config = dict(
    n_experts=80,
    balance_loss=0.00672,
    balance_bias=False,
    shared_expert_gate=True,
    beta1=0.95,
    steps=10732,
    dataset='wikipedia_en',
)
Below are experts of layer 3 (counted from 0) of a mixture-of-experts language model. Rows are named router (the router's row for the expert) and show model dimensions 0-191. Each number is 200 + 30 x the weight over its row's rms, rounded and kept within 0 to 999.
After each expert's rows: a language model's description of what the expert responds to. This comes from a sample of Wikipedia text that the model never trained on.

# expert 2
router,150,170,213,276,133,195,191,227,202,203,223,230,171,168,167,205,209,221,229,183,194,201,217,180,154,193,191,193,139,187,181,234,168,170,173,205,225,200,211,202,217,245,179,223,214,196,203,239,185,200,135,171,186,164,178,224,238,178,206,195,175,238,228,164,194,138,217,165,147,235,164,267,176,156,207,224,218,196,205,216,157,173,179,179,198,193,186,241,177,185,259,169,180,193,248,188,160,206,190,178,189,149,168,257,194,244,269,156,207,196,163,161,186,171,169,197,192,168,208,212,194,211,174,232,153,139,242,146,185,231,219,193,170,183,216,183,167,206,155,234,225,235,186,235,262,183,208,185,231,159,248,218,222,168,194,224,156,190,216,183,199,153,193,191,199,185,225,183,232,216,157,210,117,213,173,222,210,229,213,249,248,192,210,207,197,231,240,234,172,204,191,237
It responds to: Abstract noun endings

# expert 13
router,226,237,186,221,176,165,238,180,232,201,222,233,209,165,173,202,189,213,126,227,183,199,191,134,240,199,262,204,184,225,182,202,164,238,138,143,228,184,187,196,193,210,184,204,223,160,232,194,167,197,218,182,209,192,179,220,245,224,244,200,193,233,182,163,222,198,161,156,188,194,217,188,192,241,150,202,198,195,251,183,255,173,266,199,167,216,235,150,228,224,182,188,163,155,150,171,237,194,226,192,153,188,226,219,185,169,166,192,188,176,213,206,192,228,189,167,175,190,206,199,173,232,146,95,217,143,179,198,137,206,211,253,159,169,221,206,218,126,186,214,210,213,181,189,180,198,271,219,216,166,213,215,200,217,232,206,170,172,188,215,198,190,195,155,158,229,166,201,190,216,162,226,182,186,189,244,214,243,233,204,173,189,153,168,263,224,204,213,237,191,163,227
It responds to: Verb stems before suffixes

# expert 27
router,224,181,164,127,197,147,223,188,190,197,158,191,214,257,235,148,201,147,184,215,210,242,245,227,182,164,198,209,196,216,174,219,208,188,172,224,161,209,203,199,173,175,174,191,188,186,164,172,237,208,205,185,209,189,202,159,165,210,149,245,209,176,197,229,185,181,185,253,172,138,216,167,235,200,231,145,177,179,224,192,148,223,174,106,214,203,234,127,255,161,180,208,263,210,210,203,192,146,183,196,210,219,198,170,214,227,178,158,246,232,228,218,163,259,244,193,214,165,212,147,177,178,229,197,177,200,196,183,222,237,229,198,183,211,176,232,187,203,195,171,200,182,203,207,177,210,203,220,197,178,183,190,265,166,181,172,126,202,238,235,186,249,220,172,156,160,178,185,215,174,266,270,206,224,166,183,151,176,203,186,218,192,211,196,240,190,229,186,227,177,225,225
It responds to: Place-name connectors

# expert 42
router,179,213,113,272,194,165,190,238,204,180,202,249,217,170,209,210,261,215,239,237,224,205,215,180,166,191,214,233,202,233,209,208,165,164,223,264,203,245,244,187,240,194,137,180,191,150,194,231,226,201,205,196,150,206,193,188,262,238,170,154,226,238,225,243,196,204,215,207,219,239,171,259,188,167,228,189,212,214,175,160,229,195,163,155,166,215,219,166,235,193,239,230,202,213,174,237,159,210,203,197,194,156,235,216,228,184,250,149,200,185,216,163,237,168,216,212,178,204,204,158,206,201,236,197,175,197,172,192,262,228,205,233,185,180,210,201,122,189,164,252,201,199,201,229,188,184,141,208,210,175,259,176,155,201,230,235,171,247,207,182,174,189,166,229,194,227,218,213,232,167,176,231,124,229,217,204,203,231,219,251,206,210,224,189,188,167,221,233,172,187,220,227
It responds to: Plural endings

# expert 3
router,175,208,188,229,216,179,242,179,194,221,230,239,211,187,245,219,233,205,208,229,194,252,231,196,201,190,168,161,213,184,217,179,172,231,231,196,232,220,216,166,203,163,196,194,223,160,207,183,227,172,197,209,145,254,171,219,166,195,158,231,155,217,110,236,184,228,188,194,258,248,198,191,146,144,211,165,174,183,210,224,166,256,158,213,182,207,189,221,187,151,237,208,261,194,155,286,232,194,251,256,201,220,156,152,171,266,195,222,170,199,202,178,236,173,179,168,222,264,192,167,185,234,217,191,232,214,195,226,180,211,243,209,223,181,186,201,164,216,205,205,183,170,208,205,208,166,163,250,205,162,165,121,208,143,177,198,215,244,172,209,205,243,201,204,206,199,227,215,243,224,237,214,209,203,210,204,174,205,189,161,174,228,156,211,201,195,152,251,232,189,170,185
It responds to: Numeric digits and quantities

# expert 5
router,198,182,196,222,222,206,158,171,209,218,194,239,186,199,215,197,215,176,240,139,194,194,185,218,183,202,198,223,244,208,271,207,239,149,198,279,250,198,186,191,248,195,224,228,227,158,200,206,171,183,182,214,266,206,197,176,164,180,231,216,176,244,234,179,165,213,165,198,216,173,227,153,233,182,182,204,225,182,254,156,158,124,140,197,264,178,206,169,197,227,167,189,240,263,214,154,165,235,206,190,159,208,185,184,211,247,212,233,197,206,230,202,133,209,189,241,211,196,254,185,200,196,228,210,218,192,186,177,253,211,272,173,220,213,198,213,223,164,189,239,156,156,161,219,216,195,235,178,188,238,178,255,205,195,151,230,242,225,193,216,165,193,232,171,196,197,169,206,237,185,218,166,244,207,211,186,232,234,133,143,200,208,191,173,209,211,186,198,184,147,180,228
It responds to: Title and field words

# expert 18
router,211,227,182,174,221,212,212,199,191,170,173,232,168,220,205,190,215,191,211,219,201,222,172,213,202,259,171,213,184,220,253,188,153,187,194,217,201,243,221,227,178,200,147,168,169,179,219,248,154,253,194,177,175,227,174,152,138,181,175,177,165,141,190,205,196,244,204,262,189,223,202,185,162,177,191,241,236,227,181,185,185,207,146,197,230,204,174,264,197,203,195,215,195,254,202,208,206,181,240,156,270,227,181,137,221,194,174,165,180,218,152,191,213,190,231,145,186,163,205,174,193,184,176,204,131,174,175,229,156,237,174,196,177,176,183,219,179,181,178,215,167,153,205,201,214,259,137,186,156,193,229,238,236,226,163,199,222,236,242,174,237,186,152,216,204,215,235,188,189,185,262,193,173,169,157,206,207,193,177,232,188,203,200,256,146,159,212,220,158,251,225,138
It responds to: Place names

# expert 16
router,173,158,202,158,234,212,169,189,225,149,199,205,187,219,262,239,201,174,211,249,153,181,182,212,168,176,158,207,217,227,212,230,235,223,192,183,263,215,165,198,198,158,224,142,201,223,183,242,136,199,220,230,221,174,230,178,197,175,169,176,198,192,155,133,156,237,176,241,236,251,222,145,214,199,229,164,237,235,187,279,212,213,214,211,138,231,196,212,154,180,211,211,165,154,251,187,158,245,167,169,197,171,177,221,208,220,199,179,204,140,164,194,204,215,159,157,219,208,200,193,200,205,250,184,177,231,166,240,209,230,212,152,223,208,154,214,223,211,208,199,156,171,224,231,264,194,217,188,218,181,189,196,206,235,164,242,213,179,179,187,156,207,211,193,191,241,234,160,226,203,212,227,230,190,187,181,187,197,195,216,231,226,188,180,225,214,132,186,225,242,279,185
It responds to: Mid-word syllables and digits

# expert 49
router,182,216,192,190,204,197,188,205,210,228,189,265,227,231,210,155,243,204,193,194,163,197,179,209,228,263,174,221,205,226,155,185,160,159,169,201,177,191,193,207,206,260,193,256,246,253,247,193,161,198,157,253,235,171,180,182,213,231,251,146,195,216,184,236,170,155,185,225,189,248,190,181,221,201,250,250,183,268,178,165,188,194,218,196,282,259,213,190,188,204,203,145,250,151,199,168,177,223,203,213,229,257,191,240,185,204,168,238,191,199,202,167,219,188,267,188,218,213,205,242,201,217,212,232,219,194,225,239,197,203,199,215,200,196,220,232,237,179,218,180,199,199,201,198,140,202,154,199,215,200,218,214,179,211,176,159,172,210,207,235,219,159,212,221,248,197,193,214,155,222,153,208,257,215,154,147,249,184,138,252,189,174,206,218,200,186,149,226,188,240,179,151
It responds to: Personal first names

# expert 26
router,256,225,175,216,166,191,155,163,240,240,216,195,219,277,208,184,217,184,166,162,242,206,196,173,208,171,185,184,209,235,234,173,209,179,236,146,185,240,212,189,222,159,220,202,162,218,210,171,196,223,166,196,250,204,179,192,181,219,202,174,181,242,187,212,195,113,150,183,189,185,214,234,243,199,226,241,240,243,229,233,215,208,155,193,173,197,191,215,226,191,224,123,192,204,156,215,227,183,267,240,223,157,210,173,218,214,128,248,215,247,169,187,223,199,199,203,236,191,212,217,249,172,195,148,159,213,154,242,198,192,202,184,217,190,232,179,188,235,123,180,176,205,186,145,247,222,176,183,200,172,170,212,218,163,222,153,207,235,202,233,191,186,223,233,176,198,165,205,170,249,203,166,222,266,236,219,176,175,183,157,212,215,206,204,207,193,167,150,150,238,179,204
It responds to: Dates and months

# expert 35
router,188,149,193,189,220,210,216,175,177,208,219,231,145,185,183,253,191,226,165,198,174,227,174,200,228,235,182,169,158,138,186,251,214,196,204,157,191,147,193,151,162,220,163,240,234,172,182,195,138,228,141,163,165,208,191,192,194,188,257,149,191,221,173,146,232,175,195,170,203,185,222,225,156,170,238,255,211,249,192,227,223,156,178,228,236,203,205,271,194,220,237,201,216,163,210,223,208,163,212,193,213,228,201,179,174,259,235,188,206,157,251,170,173,195,208,225,178,158,214,256,214,196,207,225,185,201,190,169,171,215,152,194,154,231,173,209,168,228,181,147,237,184,173,229,204,189,212,196,215,161,228,170,241,214,189,194,191,197,230,236,183,228,147,183,211,198,228,182,197,222,245,258,160,230,145,203,175,200,198,235,227,187,200,157,143,231,233,270,164,175,198,210
It responds to: Topic adjectives, suffixes

# expert 43
router,188,201,186,249,194,245,188,256,202,190,220,203,196,155,190,173,186,215,240,222,199,171,200,260,179,208,192,230,229,185,198,235,213,201,172,209,254,153,205,208,200,172,173,202,190,197,209,197,229,190,215,162,217,168,147,194,187,252,216,250,240,173,277,175,222,217,242,199,195,215,178,183,202,273,187,166,237,211,164,244,226,233,250,219,166,185,226,274,217,156,230,191,161,161,218,223,256,243,227,167,215,178,189,170,191,151,229,232,248,205,176,211,211,237,192,168,216,201,232,138,158,167,246,189,209,177,172,245,183,207,207,202,214,182,219,120,210,211,262,123,213,187,255,164,225,199,183,201,218,169,250,211,180,234,202,231,201,237,166,204,220,221,219,221,239,176,179,227,191,191,151,225,208,201,198,185,189,172,148,228,218,225,132,189,175,220,181,162,190,195,230,224
It responds to: Taxonomic endings and units

# expert 63
router,200,208,177,235,169,225,208,238,192,238,186,255,182,167,137,205,246,214,231,172,189,232,164,171,180,205,181,216,211,123,196,206,169,206,197,233,172,209,201,194,188,215,155,162,178,219,141,221,140,177,196,260,233,184,204,178,153,210,186,199,198,181,187,166,219,131,193,175,176,198,196,227,229,185,130,209,202,195,223,181,168,203,200,197,215,163,227,196,181,243,212,196,247,200,247,195,186,184,192,171,193,214,180,171,194,218,289,174,221,171,226,167,159,154,229,219,214,154,207,223,195,190,221,211,178,152,180,160,202,169,149,195,169,192,207,184,228,181,169,210,191,179,142,210,261,200,237,154,182,223,210,233,241,200,202,155,194,268,230,210,190,127,237,160,201,182,224,252,165,238,208,175,166,212,171,214,181,205,167,226,164,144,203,167,203,211,199,286,219,173,240,209
It responds to: Institution name nouns

# expert 6
router,215,229,137,235,227,241,210,243,180,227,172,229,155,216,141,191,236,202,198,163,128,216,200,222,167,227,209,220,190,154,168,252,175,191,182,205,145,213,227,248,158,186,185,166,162,220,178,176,193,172,211,158,198,193,181,174,140,232,163,222,218,120,196,183,238,226,219,248,176,192,205,222,183,234,183,251,237,218,169,196,202,153,172,210,189,173,255,257,181,180,218,233,203,194,176,246,212,185,216,207,216,238,231,133,189,229,215,182,208,185,153,198,172,198,244,179,195,205,199,212,157,219,187,245,140,131,199,229,189,173,175,203,167,196,234,144,197,197,181,215,176,204,183,171,244,200,229,175,204,186,247,257,242,214,178,164,221,218,189,216,217,140,203,186,230,181,214,239,148,219,198,186,197,165,150,239,180,198,130,219,191,173,190,172,188,194,204,226,219,180,210,166
It responds to: Nationality and group adjectives

# expert 50
router,192,168,261,239,256,171,220,221,171,172,218,132,221,173,212,243,139,207,184,217,177,159,153,229,199,194,224,188,188,236,194,186,155,171,212,240,188,228,237,233,215,207,150,224,196,222,178,164,179,232,212,167,146,252,234,181,181,191,159,179,201,216,142,162,184,169,172,233,158,236,202,213,199,204,201,183,224,143,191,208,229,165,184,183,181,242,225,170,200,228,169,193,145,191,186,216,237,260,148,231,214,213,184,195,195,201,215,187,207,189,210,261,155,183,156,158,173,175,235,168,244,226,166,194,183,185,183,190,168,170,198,177,251,182,251,218,239,147,240,229,196,132,190,244,247,170,192,182,219,229,148,197,234,170,263,207,185,233,212,211,218,197,194,160,202,226,213,243,199,149,172,212,180,160,244,193,179,235,190,215,147,195,207,175,238,173,194,205,167,182,195,216
It responds to: Infobox list markers